Below are experts of layer 7 (counted from 0) of a mixture-of-experts language model. Rows are named router (the router's row for the expert), gate (a neuron's input weights, with its number), up (a neuron's input weights, with its number), down (a neuron's output weights, with its number) and show model dimensions 0-127. Each number is 200 + 20 x the weight over its row's rms, rounded and kept within 0 to 999.
Before each expert's rows: "gets" lists some tokens that make up at least twice as much of what it gets as of all text; "comes before" lists some tokens at least twice as common just after its tokens as in all text. This comes from a sample of Wikipedia text that the model never trained on. Tokens count by the router's weight.

# expert 9
gets: "1", " | ", ".", "2", "0", "6"
comes before: "1", " | ", ".", "2", "0", "8"
router,205,218,230,223,267,150,234,194,163,204,210,210,189,222,181,191,213,211,235,195,204,218,198,207,225,218,186,189,209,228,218,240,202,197,178,213,192,204,206,179,197,205,205,230,198,166,195,174,202,175,164,224,211,191,230,204,199,167,211,218,215,236,203,183,217,214,206,163,181,208,198,182,185,230,216,207,197,187,216,181,211,217,180,192,195,200,199,222,220,216,231,203,183,193,238,198,210,206,189,173,212,217,177,172,173,196,208,201,222,236,230,231,155,190,190,209,199,185,215,188,221,194,176,218,199,193,184,197
gate0,209,171,201,153,211,218,212,182,198,194,223,171,195,197,180,185,222,225,202,203,176,228,228,155,173,205,212,199,205,195,204,230,193,205,221,200,203,168,186,174,216,235,175,217,220,206,165,198,191,202,196,218,199,163,207,166,223,194,186,213,176,223,238,204,220,221,203,209,179,211,197,222,206,165,218,240,233,185,198,197,195,233,175,177,195,236,226,184,214,216,185,198,220,200,221,199,237,188,209,205,176,215,196,159,224,197,207,221,227,201,188,199,213,196,218,198,214,190,184,199,231,196,163,213,162,198,186,234
up0,202,180,195,171,203,173,206,220,207,189,199,180,200,193,190,197,233,224,232,212,203,201,173,194,193,207,178,183,230,184,176,215,213,208,195,229,214,211,205,173,186,227,218,191,186,208,207,237,217,183,233,199,173,186,243,226,177,202,207,198,196,200,180,181,194,215,224,253,237,178,198,205,187,186,199,179,226,207,222,235,184,212,183,209,215,187,173,217,223,179,215,205,187,221,170,215,211,185,198,252,180,201,211,166,243,194,216,213,199,223,224,199,195,197,218,169,174,204,188,209,196,151,183,186,220,218,240,212
down0,183,226,213,220,224,196,204,168,216,213,179,217,171,202,226,230,183,216,239,194,168,204,216,211,182,197,208,209,182,237,159,171,194,229,201,217,196,205,202,172,181,230,188,165,181,229,206,198,184,215,193,219,208,198,176,193,208,202,199,199,195,157,203,196,181,195,201,187,192,180,227,210,194,192,219,216,186,196,186,202,244,194,208,206,210,221,203,192,207,212,188,201,225,160,184,218,181,199,222,170,209,155,182,216,154,173,204,232,199,197,201,207,189,204,204,239,217,204,211,201,226,212,182,168,184,159,199,142

# expert 12
gets: "2", " | ", "1", "0", "–", "3"
comes before: " | ", "2", "1", "0", "–", " |"
router,205,201,246,201,239,181,224,191,118,187,211,236,189,183,187,176,196,200,206,196,208,184,201,175,206,197,166,221,211,217,230,222,212,204,185,229,174,193,203,177,202,205,174,213,201,218,187,176,210,221,199,232,212,186,232,211,172,202,213,207,205,228,208,198,192,192,195,200,166,198,197,199,206,241,181,216,187,190,206,190,207,206,199,176,208,219,191,221,208,201,216,189,189,201,219,209,209,191,207,220,194,200,177,184,197,192,227,221,246,261,215,228,150,196,164,221,194,169,211,195,228,208,201,201,214,218,195,220
gate0,207,212,212,197,210,169,232,248,199,229,240,205,193,204,208,195,224,185,221,195,188,210,201,222,182,210,192,191,230,191,208,214,176,201,219,218,202,208,176,171,197,209,205,177,184,210,190,210,178,195,187,213,191,209,169,228,192,205,195,227,188,233,214,190,191,182,194,244,231,206,225,168,192,200,163,153,194,232,211,199,186,247,194,229,194,202,218,184,220,239,199,193,206,165,178,201,195,209,213,189,185,232,211,146,181,204,211,187,220,204,224,205,198,224,185,204,195,185,202,205,167,184,210,146,189,188,226,225
up0,202,198,231,206,198,161,233,228,228,236,228,203,192,173,189,190,196,165,208,194,204,171,203,199,207,190,162,219,203,194,190,202,178,200,203,204,188,229,212,165,201,182,204,196,160,232,152,190,225,210,207,212,193,197,206,201,188,198,261,201,200,185,175,166,197,175,186,180,230,221,169,210,188,223,179,164,196,226,184,209,216,196,171,201,172,180,188,176,256,211,212,187,204,200,206,207,199,237,192,181,216,196,187,188,204,196,178,216,214,173,209,220,182,207,203,208,195,170,193,206,183,185,209,165,212,198,241,209
down0,177,214,199,198,217,195,223,232,206,185,219,206,208,228,185,175,237,187,226,192,190,181,196,155,221,183,194,179,212,186,261,186,213,190,177,189,181,212,174,187,225,216,196,223,151,188,215,210,186,199,236,192,177,204,214,180,190,170,222,182,190,191,211,174,178,197,224,230,200,218,204,204,200,192,219,198,198,226,209,189,182,197,226,214,199,213,198,218,198,209,194,208,177,204,193,162,204,184,198,187,181,238,234,201,191,194,211,184,196,228,186,192,181,193,192,204,240,239,226,244,178,210,172,176,188,211,235,159

# expert 21
gets: "\n", "\n\n", " |", "|", "-", "=="
comes before: "| ", "|", "\n", "-", " |", "|  |"
router,200,167,202,230,241,182,229,197,185,183,221,232,201,170,216,187,181,213,211,175,185,204,222,188,181,167,146,240,186,235,192,213,197,148,193,187,189,229,225,177,204,199,180,193,237,207,189,208,173,204,154,216,211,179,219,221,211,176,224,181,220,194,211,176,194,215,202,180,192,221,226,183,204,201,192,181,212,187,231,195,186,222,171,201,189,220,191,209,239,207,222,205,187,186,216,203,177,195,210,193,170,186,218,198,200,220,218,228,233,218,199,200,176,219,185,215,190,167,208,215,216,191,185,196,196,215,202,239
gate0,221,197,223,224,200,188,225,198,188,204,210,205,185,163,200,173,222,198,207,174,170,220,178,220,202,185,180,191,237,219,243,179,202,180,176,180,230,198,200,194,223,238,194,161,181,195,210,204,196,217,199,204,195,171,194,215,208,202,228,199,220,261,220,160,197,204,209,206,179,192,162,175,191,193,210,199,194,151,224,194,210,227,194,163,194,215,214,187,207,176,219,197,200,184,170,216,190,180,211,203,228,188,195,195,199,213,177,190,251,194,178,202,223,207,202,232,207,175,151,210,188,205,236,194,194,218,215,201
up0,240,227,193,196,200,186,167,191,200,188,167,207,181,211,175,203,216,185,173,181,177,241,179,225,217,184,184,202,193,178,192,165,218,197,212,237,170,200,212,204,224,184,189,187,252,187,196,182,212,234,182,216,173,212,207,212,182,202,206,223,193,186,194,230,180,208,148,188,178,213,203,158,215,212,188,202,182,221,136,187,185,183,181,197,231,209,230,219,180,191,227,221,212,181,215,211,175,199,199,227,185,193,214,208,219,220,233,220,223,217,204,200,209,203,207,203,189,193,224,220,230,173,196,202,215,189,194,184
down0,197,190,220,211,203,207,196,193,204,181,211,183,178,222,196,242,202,191,193,220,163,184,216,218,209,168,183,177,218,181,182,192,191,211,245,172,221,168,231,184,218,182,183,237,197,191,211,175,178,235,204,189,226,167,172,200,218,215,204,183,174,212,180,192,194,217,194,193,176,236,221,230,229,199,199,223,185,191,194,186,229,203,205,199,233,150,226,213,219,188,235,195,217,192,195,202,197,245,183,227,188,199,169,208,198,190,174,226,172,206,199,161,195,178,188,197,218,212,233,203,207,181,158,182,211,203,195,190

# expert 3
gets: "\n", "\n\n", " (", "| ", "-", "2"
comes before: "1", "-", "2", "| ", "|", "The"
router,188,190,190,234,266,182,228,183,176,180,250,235,206,184,222,166,195,195,209,195,196,189,217,195,174,189,173,229,207,188,180,201,198,195,176,195,213,199,211,210,236,197,203,211,225,192,241,175,210,196,176,210,201,209,221,230,192,219,197,200,226,196,207,199,204,235,219,195,195,204,224,175,218,221,161,185,213,204,186,187,228,221,208,221,184,199,202,223,222,213,196,170,176,178,224,214,163,211,174,189,193,200,195,171,193,198,221,249,224,207,223,201,175,199,151,215,219,176,212,206,190,213,204,203,224,197,200,223
gate0,193,175,196,189,219,194,225,235,211,205,198,208,218,177,206,135,212,224,213,163,208,173,207,158,202,196,201,205,172,188,182,197,192,208,199,172,205,169,189,219,183,184,210,188,211,234,168,174,193,206,153,212,180,180,209,192,211,185,211,208,197,174,176,189,210,214,217,179,203,192,208,164,215,214,219,211,202,183,189,198,208,187,192,173,191,196,211,213,181,217,172,158,209,202,207,191,195,183,172,204,201,200,208,176,211,159,184,206,177,211,201,226,212,209,228,148,219,150,173,223,196,229,202,229,228,229,179,203
up0,208,181,215,191,194,191,186,202,218,227,191,219,191,195,190,160,204,184,168,241,229,215,220,198,224,201,221,189,185,181,198,212,205,215,212,205,188,216,223,175,161,150,205,229,236,196,184,162,218,192,201,204,198,230,216,200,252,197,213,215,210,187,184,205,195,189,178,218,172,172,190,203,226,213,212,217,224,183,188,221,169,191,219,210,176,199,204,235,188,221,220,202,217,221,205,199,214,218,176,201,201,184,195,232,184,201,196,216,193,177,199,191,192,237,216,182,230,201,166,234,216,237,175,161,240,178,219,196
down0,169,178,203,202,209,248,199,193,189,175,196,245,211,192,183,242,175,193,177,170,222,191,178,165,212,195,188,213,186,203,229,160,203,200,184,197,185,176,215,204,175,202,190,230,234,182,190,220,206,179,232,207,240,181,227,213,193,226,200,200,197,212,207,168,183,178,179,174,235,219,192,197,215,227,177,202,230,182,200,209,228,181,193,203,160,189,207,222,184,225,226,188,207,184,208,177,190,186,187,217,149,188,200,203,227,181,158,187,196,201,183,201,236,202,189,202,228,204,194,194,218,189,220,194,213,183,185,179